Experts of a small language model.
Size: 15 layers, vocabulary 8632.
Experts: 32 SwiGLU neurons an expert, a shared expert of 128 neurons.
Below are experts of layer 4 (counted from 0) of a mixture-of-experts language model. Rows are named router (the router's row for the expert), gate (a neuron's input weights, with its number), up (a neuron's input weights, with its number) and show model dimensions 0-127. Each number is 128 + 24 x the weight over its row's rms, rounded and kept within 0 to 255.
After each expert's rows: "comes after" lists some tokens at least twice as common just before its tokens as in all text; "mostly gets" lists some tokens that are sent to it at least half of the time. This comes from a sample of Wikipedia text that the model never trained on. Tokens count by the router's weight.

# expert 33
router [112 125 166 125 127 100 135  85 131 138  95 101 155 147 137 102 114 107 122 127 129 145 155 141 137 123 126 101 130  81  99 149 151 117 189 117 129 161 121  81  73 121 144 121 159 113  85 160 104 115 137 156 102 149 114 157 150  96  99 157 107 122 131  83  99 133  80 125 110 111 145 103  96  76 120 168 135 121 155 140 127 116 110 151 115 165 143 124 167 141 131 161 163 145 113 113 151 135 103 126 111 114 105 141  91 171 121 150 111 132  97 111 149  99 125 131 126 153 144  75 145 109  96 112  97 128 147 139]
gate1 [116 143 153 173 105 110 123 179 138 143  70 110 182 125 106 132 135 148 174 158 133 111 132 174 185 140 155 119 138 124 157 144 116  98 116  79 142 143 109 132 145 175  91 115  95 142 111 140 100 128 166  89 155 133  84 154 103 162 125 130 150 138  88 100 111 122 122  80 169 133 115  97 143 116 123 144 148 116 156 110 118  90 133 134 146 104  98 108 141 158 143 122  97 130 145 132 111 127 137 125 113 156  89 114 142 125 119 153 111 119 127 147 147  99 153 104 171 130 145 125  98 112 132 110 151 114 108 144]
up1 [ 75 125 117 137 130 124 145 164 133 143 146 104 111 113 125  88 139 125 122 102 147 130  98 153 156 112 111 122 151 139  77 102 143 132 160 150 142 152 132 132 119 161 110 143 179  99 143 134 152 105 109 156 146 185  74 119 197 117 159 116 120 103 140 132  95  89 166 126  99 147  98 149 134 127 160 137  64 120  80  80 128 139 117 131 153 152 112 141 122 121 113 145 154 141 183 103 130 104 137 158 122 112 124 132 123 135 110 114  99 146 102 148 115 143 148  97 166 111 125 138  97 129 132 145 144 139 143 113]
gate2 [130 115 164 123 147 189  80 105 120 107 149 105 134 109 116  90 147  93  90 137 179 123 104 109 145 160 143 122  87 166 154 109  94 101 135 154 154 127 144 139 153  90 117 160 134 176 139 139 100 150 141 152 164 134 124 102 158 107 123 133 124 149 142 152 106 118 148  99 118 119 177 109  78 116  94 120 155 111 111 119 107  88 119  99 124 140 106 157 138  92 139 128 125 153  95 107 108 130 100 149 113 102 148 148 134 135 147 134 104  97 109 122 129 102 158 161 133 108 167 145 135 115 153 130 123 144 111 185]
up2 [143 127  62 143 120  87 130 172 143 110 111 119 150  99 112 125 166 112 187 153 117 146 136 149 135 106 112 114 178 126 140 135 170 182 145 121 116 107 134 146 122 154 131 142 128 105 127 131 154 130 118 151 131 140 103 124 106 168 140 109 154 134 111 137 187 157 208 187 166 126 102 175 174 151 124 131 123 148 166 152 122 156 114 130 116 115 138 101 104 103 102 139 152 132 136 136 120 112 105 113 122 111 122 121 106 127 140 155 143 144  91 147 128 151 132 141 129 138  95 131 104 157 102 123 155 105 142 117]
gate3 [147 138 123 139 141 143 186 108 121 143 145 126 177 121 119 122 111  97  67 121 116 115 108 150 110 144 146 115 179 101 113 118 141 143 113 117 111 162  99 126 107 128 110  73 152 158 133 136 104 101  96 163 138 117 114 131 117 143  92 131 120 143 129 162 145 157 108 122 137 128 160 115 119 122 144 125 124  91 162 123 143 139 136 116 136 166 124 128 153 106 179 107 148 107 127 105 166 121 102 145 132 116  95 126 105 165 136 105  64 188 159 173 152 112 120 181 145 161 172  98 136 137 121 127 119 130  94 125]
up3 [165 106 114 133 103 123 126 104  84 105 119 164 119  99 159 132  80 121  90 125 121 131 134 118 146 115 105 123 114 141 150 182 129  81 171 157 146 143 162  67 128 145 126 141 127 112 152 121 154 144  97 127 149 100 150 125 155 143 130 131 157 148  93 158 136  80 161 144 152 100 148 146 150 152 202 121 120 126 106 111  90 146 143 167 154  93 106 106  83 126 118 151 126 129 125 131  95 143 127 114 159 132 122 147 151 115 128  85 156  99  95 121 138 128 146 166 153 161 124 121 140 112 120 101 147 130 103 121]
gate4 [115 183 162 170 147 165 104 116 107 109  89 118  98  68 129 143 124 125 162 113 145 145 118 154 135 136 143  97 174 155  92 128 103 142 119 109  65 110  97 104 132 109 121  93 105 137 108 113  93 126 138 140 118 136 133 156 121 123 152 135 135 129  94 127 111 134 131 120 114 149 145 110 163 155 113 113 122  82 122 189 127 136 149 147 146 116 116 103 127 144 120 160  98 138 109 170 150 117  72 127 122 109 124 126  57 135 143 166 148 104 166 138 146 132 113 149 142 107 115 141  88 110 132 103 103 116 132 133]
up4 [143 116 128 157 101 127 101 137 144 118 131 119 117 163 155 121 142 141 147 167 154 119 156 147 134 110 127 184 115 126 151 128 131 134 150 120 118 150 124 147 148 133 111 123 112 143 120 170 155 148  67 137 151 128 139 107 114 131 143 144 123 112 176 116 128 169 118 163 135 126  98 120 127  91 123 145 107 160 160 114 149  91  93 127 152 129  33 117 105 123 142  96 151  84 139 112  92 124 171 162 157 135 144 134 141 127 125 102 150 130 126  70 117 148 135 118 147 100 117 125 176 141 150  97 161  84 100 145]
comes after: "to ", "and ", "not ", ". ", "he ", "would "
mostly gets: "would ", "may ", "could ", "did ", "will ", "should "

# expert 29
router [100 100 130 133 157 130 109 109 180 132  82  93 108 129 112 112 107 131 118 120 135 124 177 136 147 142 148 116 142 135 117 107 152 109 132 103 153 120  81 134  80 172 166 100 154 133 120 117 103 121 123 138 130 170 111 148 143 127 104 180 107 153 136 109 140 126 107 161  97 141  90 106 127  87 109 125 190 144 120 177  78  94  90 155 156 141 130 127 164 134 126 120 126 159 126  96 147 128 117 143 118 128 119 165 127 142 127 150 124 180 111  92 173 105  89  93 119 131 108 135 128 110 106 124 131 107 134 145]
gate0 [141 115 121 150 129  85  47 165 153 148 111  97 155 131 132 135 142 140 116 147  85 110 151 112 118 131 114 137 161 143 124 129 169 142 153 144  96 157 111 129 110 164 140 105 128 100 105 133 110 144 136 137 127 146 103 136 141 111  78 181 137 144  92 153 135 118 144 126 126 157 109  98 104 109 155 143 157 146 130 115  95 143  85 145 112  94 134 145 118 133 119  67 152  69 113 114 122  78 101 117 108 133 119 140 144 133 166 111 150 143 125 132 176 142 125 164 169 109 131 119 160  91 114 133 153 103 132 137]
up0 [147 135 124 103 123 108 152 100 139 106 170 141  96 131 102 116  95 120 113  78 162 152 133 118  88 130 144  83 107 100 157 151 129 128  89 130 170 109 146 100 160 132 117 128 113 134 125 112 139 100 118 112 117 149 129  96  95 168 168  89 140 152 173 155 161 131 123 115 143  91 150 169 133 128 106 134  74 156 108 134 155 132 143 107 140 138 133 123 132 130 116 184 105 169 136 117 105 133 143 100 137 135 133 131  80 126 105 121  92  80 147 102 109 115 127  92 107 136 134 127 130 156 107 110  80 168  93 114]
gate1 [135  97 104  90 108 105 132 123 132 121 109 112 132 134 127  92 148 133 147 130 107 115 162 135 132 136 147 114 134 124 160 122 133 108 126 140 166 149  86 190  74 144 152 131 129 117  97  83 147 123 137 206 103 188 165 118 112 125 128 127 115 143 132 163 173 154 138  90 118 128  75 177 156 143 111 168 122 115 118 130 118 145  88  87 120 141 122 147 138 122 101 111 138 151 129 134 128 153 161 144 142 106 168 123 135 103 120 148 125  95 156 129 126 162 121 107 131 166 144 151 168 144  83 128 141 143 124 132]
up1 [ 67 122 102 145 137 138 125  98 105 139 150 165 111 111 117 126 103 162 115 102 145 157 117 156 119 131  98 127 112 148 133 154 109 103 121 109 140 155 152  62  94 105 128  95 143 115 132 100 153 139 145 100 150 137 107 125 129  84  97 138 165  92 126 125 106 141 161 162 121 123 159 124 123 152 142  97 124 133 156 127 133 119 162 151 172 129 119 102 136 157 167 140 103 108 123 117 108  92  70 180  84 113 139  98 133 168 131 146 128 117 144 115 116 130 165  95 145  69 125 126 106 137 102 114 110 119 111  92]
gate2 [ 98 120 138 132 114 163 106 128 179 124 159 169 104 118 108 168 148 129 107 140 129 102 142 103 104 165 100 162 149 121 138 174 133 112 104 125  96 142 122 103 108 125 153 139 140 113 147 131 109 142 100 115 143 158 166 145 113  91 135 135  64 136 135 121  98 118  66 141 145 144 104  71 132 168 128 115  88 119 105 140 156 100  74 171  92 149 108 130 124 133 138 136 126 161 110 110 155 118 131 118 124 152 146 157  78 122 130 100 127 171 131 116 141 114 124  90 100 121 112 140 135 128 162 107  89 132 144 147]
up2 [126 153 134 137 181  92 118 112 113 124 168 106 120 154 112 139 112 149 140 122  92 116 115 171 114  95 150 145 105 155 121 120 113 146 150 122 117 102 124 112 106 150 107 110 116 164  99 111 123 123 144 158 141  95 136 148 143 150 139 149 152 100 126 164 115 142  98 127 138 110 143 149 154 101 168 136 139 120 178 134 156 119 103 122  99  90 127 134  94  71 146 158 122  96 150 156 135 131 133 114 155 114 113 137  62 104 127  99 174 107 110 151 120  99 144 198 114 136 158 111 156 146  98 157 161 154  98 111]
gate3 [ 97  93 132  97 116 121 101 123 149  86 144  90 127  97 162 137 132 168 145 154 128 115 103 123 166 148 165 136 153 148  96 134 121 142 138  97 138 148 146 128 157 152 161 130 147 133 120 151 157 139 119 154  92 156 146  88 165 102  88 153  91 147 131 106 127 109  98 165 112 118 135 138 160 115 156 172 127 140 131 101  68 117 147 146 146 108 129 127 149 135 148 165 104 154 139 110 150 121  81 142  75 155 140  97 139 176 142  91 115 119 114 125 103 126  87 140 158 125  95 149 141 128 149 103  97 124 157 121]
up3 [122  91 133 130 161 107 108 116 136 106 119  74 132 121 127 164 131 146 105 130 163 149 108 140 143 150 165 139 104 128  91  54 121 115 136  70 133 135  91 143 156 115 175 111 156 139 130 129 108 153 122 126 105  75 106 115 130 118 137 131 114 128 118 109 112 108 102  88 191 168 137 158 154  98 141 137 147 171 135 112  90 109 139 133 126 152 152 118 169 171 130 166 119 166 148 107 131  97 115 142 114 135 130 108 122 149 153 103 107 129 116 152 126 103 106 138 154 107 131  80 129 139 109 147  86 134 118 151]
comes after: "\n\n", "==", "===", "also", "== ", "career"
mostly gets: "==", "===", "== ", "=== ", "====", ";"

# expert 17
router [123  97 134 115 164 105 147 123 151 124  87 101 171 187 102  79 113 126  91 130 166 111 158  92 143 114 128 141 127 111 116 127 136 142 136 138 151 154  99 114 106 136 143  94 124 142  93 150 105 115 110 145 151 135  86 158 141 127 122 143 122 187 148  88 111 113  97 129 120 119  81 145 117 145 110 141 132 124 160 145 110 140  94 157 163 130 146 140 114 147 118 149 154 142 104 101 111 115  83 129 111 133 103 189 108 147 108 153 110 114 124 102 109  89 125 100  79 130 141  99 103 111 133 124 113  94 167 164]
gate1 [129 113 133 101  99 109 145 120  83 137 107 137 128 130  92  56 121 120 123  97 130 173 102 105  92 158 100 125 106  89 147 148 177 102 145 144 140 138 122  80 162 106 142 134  93 142 136 135 150 127 127 128 149 150 113 102 115 130 153 118 104 141 158 102 120  92 140 161 130 139 167 119  97  81 124 112 124 164 171 159 169 141 109 105 139 166 153  89 119 131 113 119 115  50 112 108 114 136 135 133 150 160 118 118 115 125 129 132 114 109 133 157 125 133 132 143 137 159 114 180 115 119 138  95 114 127 135 169]
up1 [141 117 129 192 125 121  89 160 154 129 128 136 136 127 143 174 159 133 114 158 121  95 158 143 111  97 146 138 167 124 126  96 114 149 113 134 159 145 134 176  85 136 155 147 122  51 111 152  68 113 118  91 105 169 138 134 129 144 143 136 132 141  67 134 145 133 137 113 126 141 101 123 126 164 119 151 150 146 120 106  97 132 172 146 102 131  85 131 118 140 110 149 101 177 118 128 131 126 127 107 146 169 144 132 107 128  87 135 156 145 114 115 134 119 122 108 170 130 171 126 128 154 124 159 158 125 143 134]
gate2 [ 97 144 101 129  84  84 107 150 119 168 151 146 142 144 129 167 108  78 131 142 143 137 125 134 137  94 166  90 104 105 164 155 118 119 105 104 143 115 111  95 112 113 118 140 164 135 147 122  90 140 126  85 103 150 133 114 166  91 148 124 101 100 115 125 135  81 166 159 161 118 115 120 140  87 129 119 126 126 150  91 119 112 150 150 126 161  84 117  93 133 156 137 107  90 108 123 166 121 131 100 114  91 151 135 132  92 117 140 145  86 113 141 102 149 150 109 139 119 103  86  95 125 168 114 103 121 100 149]
up2 [113  94 137 136 137 160 108 129 128 127 131 126 116  75 122 125 102 182 147 120 135 116 181 116 115 131 171 164 125 115  92 142 133 116 131 134  77 117 140 128 168 150 115 169 112 127 167 125 186 164  83 154 114  79 124 118 112 156 156 157 138 152 110 166 100 119 105 131 128 144 140 124 107 150 100  95 168 143 152 160 107 158 157  75 111 144 147 147 150 127 126 144 142 144 155 104  81 138 105 114 153 120 110 116 110 110 144 128 118 134 133 155 144 101  71 143 126 166 133 107 120 138 149 109 141 117 158 141]
gate3 [125 143 128  87 131 100 136 141 119 116 162  54 145 104 128 128 100 168 127 116 132 141  96 121 117 108 124 147 145  70 145 131 151 142 170 115 140 154  91 195 143 123 142 134 139 143 133 150 115 134 130 148 182 166 143 139  71 112 166 124 155 135 128  78  87 134 109 140 132 165 129 129 121  90 141 146 126 135 122 129 108 145 116 152 126 159 151 127 119 168 105 101 120 117 150 142 129 105 102 150 172 160 114 135 158 142 145 124 171  67  96 126 138 108 141  94 122 106 138 143 163 138 120 151 120 141 142 131]
up3 [146 137 116 111 109 140 176 118 119 143 114  95 114 121  98 168 138 152  92  97 143 118 116 126 144 162 135 122 138 133 129  82 110 145 137 125 147 142  76 166 150 105 115 132 150  94  70  97  65 161 124  94 136 122  87 156 133 145 118 133 137  85 171 166 112 124 119 135 126 145 147 121 136 134 109 110 145 110 149 111 144 116 147 151 116 144 131 131 166 137 105 152 132 159 147  83 109 158  87 144 116 115 136 177 147  79 111  99 137  76 157 142  90 137 138 154  92 124 128 105 127 170 121 149 137 118 126 120]
gate4 [169 125 128 118 171 119 118 100 139 104 128  89 100 119 152 133 120 134  83 135 112  89 116 148 143 143 131 130 121 101 110 150  88 142 132 131 155 100  93  75 137 127 129 139 137 113 131 173 176  96 142  90 115 124 138 128 195 153 124 107 152  95 122 138 149  97 163 160 111 146 153 132 128 145  94 116  70 123 179 127 131 180  98 125 168  97 187 133  66 117 172 122 105 106 134 127 127 125 117 119 126 115 147 126 146 129 128 112 127 160 153 152 122 132 124 136 100 118 133 150 132 131 158 138 125 121 101 146]
up4 [136 139  99 138 170 107 127 150 113 127 134 128 109 118 172  91 148 108 121 131 127 167 109 123 109 119 125 113 154  83 150 107 112 117 162 167 166  92 129 111 135 124 131 141 133 117 157 136 153 128 134  97  98 147 156 127 120 198 111 139 144 127 121 122 150 145 152 123 145 154 142  95 155 153 134  96 175 208 158 124  92 159  72 138 133 156 148 134 140 164 111 121 128 108 123 146 134 108 116 177 134 119 110 124 111 105 117 146  89 114 125  67 177 116 140 138 145 148 134 142 113 117 168 147 131 126 154 143]
comes after: "the ", "a ", "his ", "; ", "s ", "("
mostly gets: "years", "year", "also", "century", "season", "life"

# expert 34
router [ 81 116 118 136 137  83 152 129 160  99  77 102 141 145 124  93 156 138 122 167 141 138 143 140 115 120  89 146 127 151 135 157 119 127 151 106 142  90 115 110  94 117 149 129 159 111 127 186 101 101 100 152 120 164  98 157 168 126 114 147 127 159 165 124 110 106  80 147 114 108 110 118 131 118  89 156 162 160 158 142  91 112  78 168 181 130 142 115 157 151  96 133 108 129 107 131 102 134 115 118 131 147 122 169 124 132 144 161 124 160  87 111 147 108 104 113 113 143 124 134 122  98 114  96 143 121 152 121]
gate0 [ 78 124 109  88 143  94 109 119 116 101 114 167 160  67 124 132 163  98 139 147 107 144  88 122  82 125 155 117 174 125 105 129 181 167 138 102 120 171 177 103 153 115 140 130 137 103 119 131 122 160 141 123 139 124 116 140 166 123  99 134 113 153 125 116 147 123 147 139 102 138 142 127 139 124 127  96 130 123 135 151 103 109 108 159 166 124 112 154 121  97 124 139 120 143 124 110 112 103 130 129 143 138  97 105  45 121 174 152 142 165  81 145 126 124 113 119 107 103 123 174 108 131 108 136 128 168 138 134]
up0 [111 112 145 157 140 141 131 154 134 154 132 125 124 131 123 165  85 109 116 153 156  91 114 121 136 164 119 131  76 124 118 122 151 134 108 169 138 108 136 109 108 153 123 178 121 122 101 153 103 124 119 132 100 129 152  90  77 113 182 112 155 147 119 145  95 101 118 101 171 119 128 124 151 119 138 173  94 107 133 121 164 142 136 177 114 136  90 132 161 146 126 146 117 140 123 129 131 161 103 139 122 174 110 154 136 131  81  62 150 100 135 161 126 173 128 116 158  97 122 125 162 119 182 132 132 113 119 107]
gate1 [119  85 161 137 112 117 125 139 142 125 114 127 129 139  79  95 160 147 156 116 155 148 148 130  73 141 133 118 151 118  95 114  96 102 115 128 116 102 130 171 139  96 145 126  77 118 103 150 142 170  92 124 145 151 116 107 125 146 105 131  79  94  92 141 114 151 130 159 128 126 119 119 113 174 118  76 150 138 145 104 127  96 113 135 135 140 171 163  94 152  76 133 108 129  96 147 113 128 160 138 121 130 148 155 145 132 126 151 131 121 113 110 146 113 143 105 128 105 164  93  98  66 128 175 113 130 152 163]
up1 [148 127 127 144  89 186 139  72 141 102 121 139 161 103  96 111 123 144  76  98  88 144  98 126 131 114 119 136 123 177 121 102 130 149 130 153 136 145 111 120 140 141 155 103 137 146 164 110 114  99 133 152 114 157 124 121 111 151 113 157  78 140 178 139 127 113 111 129 122 133 167 156 115  97  86 145 148  90 135 129 146 117 140 152 163 133 185 133 150 187 109  96 100 116 118 192 133 134 142 153 135 113 126 147 127 132 121 100 157 129 166 150 160 132 123 102 151 167 119 116 119 146 118 132 163 116 117 124]
gate2 [ 78 134 109  88  85  81 161 120 173  75 112  92 113  95  84 107 147 166 133 113 108 155 145 107  99 131 134 134 154 120 144 138 128 119 112 121 146 112 110 131 122  93 123  98  97 146  96 135 152 104 133 142 159 186 159 146 134 157  94 121 111 116 136 126 108 118 141 162 106 134 105 167 140 154 144 128 142 128  92 130 114 129  91  87 152 178 133  98 136 122 163 159 111 141 122 127 101 137 107 162 116 124 116 174 117 129 130 143  89  92 134 147  77 142 128 152 138 135 118 123 121 135 106 106 161 128  98 103]
up2 [182 117 146 159 157 174  68 109  74 132 155 147 127 158 160 105  92 141 132 124 142 103 103 131 166 154 133 105  78 113 114 117 115  90 164 123 112 165 129 123 109 147 124 138 140 131 120 100 112 153 120 134 154 145 130 132  99 108 139 110 159 101 131 117 113 108 147 111 155 124 134 112 141 113 158 160 109 128 145 134 136  49 163 161 104 111 105 155 126 147 116 125 136 145 117 130 100  83 132 123 138  75 153 128 116 106 139 141 109 167 124 133 180  94 124 150 122 145 147 127 165 101 140 127 101 117 100 126]
gate3 [141 148 150 168 118 125 131 116  89 118 103 155 125 112 100 107 155 122 116 124  94 134  80 144 150 115  91 116  92 148  92 113 118 181 154 143 100 119 112  82 120 148 170 121 122 108 126 137 134  74  91 122  98 122  74 132 119 151 143 146  81  87 124 120 114 115 134 153 141 175 219 107 129 114  82 129 104 150 141 126 153 124 122  93 158 100 129 123 120 131 149 101 107 107 132 118 151  92 132 103 138 100 108 129 104 136 101 132 128 151 112 150 108 113 110 126 100 144 122 124 102 101 102 150 113 131 112 134]
up3 [145 131 131 157  92 132 149 132 174 106 133 140 174 136 107  52 162 145 120 150 120 111 158 100 141 132 121 157  91 159 119 134 110 169 147 150 157 118 110 107 121 140 133 133 107 128 130 152 165  92 123 112 142 127 111 121 139 166 132 136 139  87 164 159 132 143 107 134 122 195 167 169 167  78 132 140 104 141 184 140 141 137 116 129 182 145 127 138 162 135 135 102 111 106  96 119 114 104  97 129 114 127 138 129 154 142 111 143 138 153 127 158 158 121 103 134 162 145 117 109 108 151 157 102 132 109 153 156]
comes after: " ", "% ", "0 ", ") ", "1 ", "2 "
mostly gets: "|", ";", "|---|---|---|---|---|", "District", ".\"", "\"."

# expert 16
router [108 131 135 123 122 113 145 106 126 138  90  77 146 148 135  96  96 127 144 101 155 135 177 111 129  98 119 157 130  98 142 149 141 120 143 147 149 156 143 134  95 109 141  88 128 135 100 150 101 148 114 165 153 136  66 175 169  84 110 169 110 139 117 107 125 145 105 149 139  92 121 104 115 109 122 180 144 116 171 175 130  97 125 153 162 141 116 108 147 155  82 143 115 144 107 112 130 120  95 130 146 127 122 147  99 135 106 142 139 138 101 101 147 134 101 126 109 145  94  97 106 134 139 100 124 125 153 193]
gate1 [117 135 136 154 104 128  97 131 154 167 135 158 130 136 169 130  98 113 139 182 150 151  99 160 130 172 154 178 114 139 146 169 185 142 162 126 154 152 125 113 105 123 129 144 100 106 105 120  87 152 147 144 154 120 115 104 174 141 139 132 126 136 155 139 157  94  81 143 158 117 133 129 149 121 173  97  86 156 135 111 110 115 103 159 124 147 127 136 159 151 128 102 123 134 107 130 115 140 169 146 174 139 111 115 139 139 150 120 154 120 179 103 133 125 100 159 130 100 106 131 177 100 160 132 128 144 105 151]
up1 [108 112 125 159 109 119 146 144 139 133 162 149 123 109 123 101 116  93 111 127 138 129  88 135 134 145 120 127  58 141 149 195 144 131 157 134 115 214 155 105  98 133 150 156 124  75 105 133  86 118 140 132 137 110  93  94 149  92 133 175 152 107 141 117 161 109 120 141 153 110 124 124 105  98 130 142 118 133 105 153 121 116 126 130 128 154 158 150 163 152 148 146 127 172 134 154 109 111 135 137 124 165 166 129 105 144 122 122 137 135 155 159 129 124  97 167 125 112 128 144 165 130 163 106 155 173 103 119]
gate2 [105 118 113 149 166 121 142 152 126 120 142 101 151 131 106 137 148 145 158 116 113  82 101  70 132 135 101 133 162 136 119 141 118 121 111 127 175 131 139 127 117 178 151 144 150  78 137 128 139 135 103 137  95 125 113 116 116  99 133 136 127 124 114 123 131 152 118 112 134 135 153 146 125 110 100 123 101 129  58 132 153 113 128 100 134 104 129 151 179 150 111 152  94 101 119 118 135 127 163 171 163 106 133  94 140 111 164 150 138 116 127  64 163  95 115  81 163 120 137 120  85 175 162 112 172 123 136  96]
up2 [155 140 156 129 147 115 139 105  96 159 120 106 133 121 106 124  93 150 106 118 142 163 147 141 160  84 118 149 183 118 111 153 110  98 145 112 148  95 121 115 168 160 147 125 131 153 163 114 158 129 183 133 134 126 133 108 139 102 151 153  79  99 120 101 142 114 115 117 148 125 101 102 112  93 126 133 213 119 127 141 126 135 149  91 149  99 109 142 101 110 169 101 111 142  96 104 144 153 151 140 143  92 171 145 154 118 126 118 105 142 159 133 125 163  94 105 158 121 113 131 139 129 151 128  97 150 113 174]
gate3 [100 105 135 104 133 170  88 113 140  94 138 124 141 149 124 114 108  99 123 111 112 135 190  91 112 116 113 158 126 155 106 113 146 140 190 137 159 154 175  71  59 133 124 122 127 133  91 118 141 137 130 126 159 104 125 108 145 148 109 131 133 103 135 155 149 151 132 105 124 139 115 132 119 107 162 138 124 166 117 126 135 126 160 109 165 128 124  93 132  91 167 127 136 130 120 141 144 100 149 111 132 148 125 114 154 138 141 123  90 144 189 163 113 108 112 127 126  77 153 121 117 114 165 129 177 178 122 120]
up3 [130 107 106 106 125 105 112 130 102 142 155 117 174 128 141 139 111 118 132 159 161 134 108 133 170 110 113 139 152 129 115  85 117 143 144 151 144 121 118 162 111 170 116  86  95 121 142 101 145 115  62  91 143 107 104 152 128 165 104 117 129 104  88 118 185 144 141 156 148 147 105 127 139 114 149 111 148 147  89 131  84 105 121 169 114 152 117 125 113 114 116 124 159 149 148 102 138 104 124 151 139 121 121  97 166 123 122 130 145  80 158  84 125 132  70 134 127 157 124 130 179 150 146 159 135 137 112 180]
gate4 [103 130 113 107 171 117 118 135 122 108 137 165 192 121 130 138 129 110 126 101 163 183 147 124 141 110 159 112  95 119 137 144  85 144 128 125 104 124 147 114 149 142 126  96 103 167 100 162 168 154 131 140 171 164  83 113 136 116  96 112 169 149 107 117 132 143 130 115 144 141 144 106 162 131 140 170  94 103 154 159  99 147 131  79 167 127 145 100 138 108 119  83 138 127  86  90 163 151 158  99  94 131 103 111 131 134 145 123 106 132 111 148 108 120 157 127 134 130  92 101 129 152  87 142 150 113 115 148]
up4 [142 195 129 118 118 114 118 153 151 144 135 121 176 117 179 142 168 136 143 135 185 195 138 154 135 131 115 140 125 134  98 135 137 123 153 119 103 143 161 111  89  83  81 124 103 160 136 125 116 144 124 133 145 139 147 111  85 165 141 137 141 142 148 153  76  99 124 133 107 129 174 115 147 116 145 109 144  99 166 121  97 108 154  99 132 113 126  99 125 151 103 136 163  89 136 115 116 110 113  82 115 112 113 108 170 142 164 115 111 148 117 118 110  99 144 133 102 127 129 101 135 121 117 134  67 125 135 135]
comes after: "| ", "was ", "; ", "(", "and ", "were "
mostly gets: "announced ", "located ", "began ", "moved ", "started ", "returned "

# expert 3
router [100 114 113 127 157  92 102 114 169 135  76  94 133 120  82  92 150 140 143 138 119 127 138  91 130 127 134 114 142 147 143 106 101 118 139 123 138 127 125  96 102 145 154 110 173 125 130 164  86 149 134 131 116 177  99 140 151 147 124 143 116 151 155 127 119 130 100 138 109 103 111 115 116  75  82 141 144 134 121 135  80 103 109 169 154 127 144 141 156 115 116 122 114 121  78 112 110 135  85 162 151 132  82 174 111 125 111 108 106 158 117  96 157  78  98 113 134 148 115 122  77  95  99  99 139 121 130 119]
gate0 [100 107 108 149  83 117  84 121 175 112  99 109 104 104 140 136 155 113 124 134 153 125 128 132 120 135 111 144 140 153 120  97  99 158 143 123 139 141 104 157 141 106 152 168 177 123 156 100  90 149 110 119 167 116 125 102 116 110 112 119 112 125 114 109 150 130 126 122 126 156 129 125 136 102 162 140 163 129 145 118 136  65 124 164 103 157 164 178 133 115 133 182 170 128  97 132 118 135 108 143 132  97 116 150 119 146 100 105 113 115 105 150 134 131  87 143 142  73 141 140 130 195 102  74 114 153 143 129]
up0 [113 133 130 116 101 121 132 158 103 128 176 127 124 131  97 115 132 114  88 101 110 153 130 128 114 132  82 149 115 149 129 111 109 120 138 129 138 113 128 109 122 163  68 144  54 124  64 151 146  92 135 120 115 121 136 168 150 147 129 100 116 145 116  86  95 107 138 165 148 125 129 167 109 147 102 119 123 118 141 146 135 145  98 121 143 141 105 138  93 110 130 113 160 154 114 105 124 128 140 106 127 153 140 125  86 122 152 137 156 135 131 168  89 160 162 126 142 175 157  75 127 116 137 153 106 179  83 103]
gate1 [141 155 142  79 101 113 114  93 122 130 105 100 128  92  96 120 128 119 139 106 129 161 144 119 142 124 122 140 117 141  96  71  95 122 137  85 139 122 149  97 146  79 128 166 129 161 131 157 116 134 133 145 102 139  91 124 132 123 117  99 115 135 142 158  95 119 116 118 134 145 179 138 131 139 150  95 152 145 127  69  86 156 113 111 100 147 178 114  83  71 125  95 153 141  90 124 123 125 140 135 143 167 137 140 107 160 119  76 111 138 115 131 135 129  89 123 130 176 131 129 110 137 106 129 163 140  83 118]
up1 [113 125 109 118  72 155 120  88 105 104 151 174 116 109 106 148  97 121 136 131 125 151  85 135 124 144 135 110 126 147  87 121 156 101  94 131 106 142 129 135 168 144 153 161 132 164 146 153 161 127 163 140 112 100 122 117 160 127 112 157 178 109 107 144 106 169 125 168 109 150 119  68 109 111 147 125 121 105 146 139 163 129 127 163 124 143 147 187 157 119 140 124 145 144 121 145 162 113 113 173 172  66 147 163  99 161 101 116 129 141 130 121 120 165 149 127 119 107 126 125 134 139 116 109 149 116 160 145]
gate2 [111 167 160 126 154 113 161 144 155  94 127 115 158 147  91 114 137 191 161 129 130 141 118  93 141 180 117 183 108 126 130 128 174 141 138  83 134 106 100 180  86 104  90 148 123 123 114 107 131 131  98 129 138 134 140 143 123 112 135 130 149 121 117 128 112  90 141 110 131 119 147 138 100 146 104 153 114  89 102 151 137 105 160 153 122 147 114 126 127 120 128 103 151 197 114 156 134 162 122 108 108 123 146 128 133  98 130 120 136 190 107 157 116 121 127 147 137 124 118 113 104 100 148 105 133  70 112  87]
up2 [127 180 120  82 151 145 148 162 145  82 122 182 158 121 127 123 140 167 126 144 145 138 120 124 151 120 161 119 145 149  92 138 108 149 155 118  82  95 120 110 117 113 103 142 114  94 125 144 141 145 143 133 134 103 146  98 171 169 149 116 116 161 173 180 110 111 127 124 150 144 119 114 152 146 129 169 126 164 145 139 109  94 146 102 151 117 110 135 139 112 119 113 138 124 125 122 163 162 139 112 104  86  98 118 158 141 160 139 122 140 136 173 114 115 134 141 105 117 114 142 104  85 153  68 148  79  91 128]
gate3 [157 115 130 115 114 118 110 140 154 118  99 137  58 113 140 121 121 168 121 136  97 151 138 149 138 161 134 146 104  73 125 107 153 128  94 111 104 159 136 100  94 136 123  93 145  99 135 122 120 133  68 127 111 136 116 120 141  81 130 104 144  92 105 131  96  95 104 145 172 103 152 122 106  93 137 111  99 132 126 143 134 120 108 126 143 144 129 104 138  96 173 173 169 111  90 121 128 160 145 130 111 107 100 128 122 160 127 120  92 104 160 125 175 136 132  89 148 103 125 135 152  95 106  94 114  98  81 115]
up3 [139 102 116 116 107 111 107  76 117 117 124 117 122 130 173 123 123 118 113 155 120 126 118 122 102 142 123 133 120 137 126 120 115 117 139 172 128 116  99 121 185 108 123 131 107 163  98 137 180  88 118  83 150 123 137 115 168 130 128 104 151  73 104 167  88 105 134 145  99 162 144 154 152 143 149 151  72 174 152 148  96 121 117 109 147 142 189 120 138 109 111 104 107 101 116 123 150 103 145 128 110 120 113 146 104 119 114 160  88 139 112  90 123 103 119 104  97 155  97 171 160 125 104 121 109 165 117 115]
comes after: " ", "|", "- ", "==", "\n\n", "Personal "
mostly gets: "|", "ations", ";", "career", "tions", "years"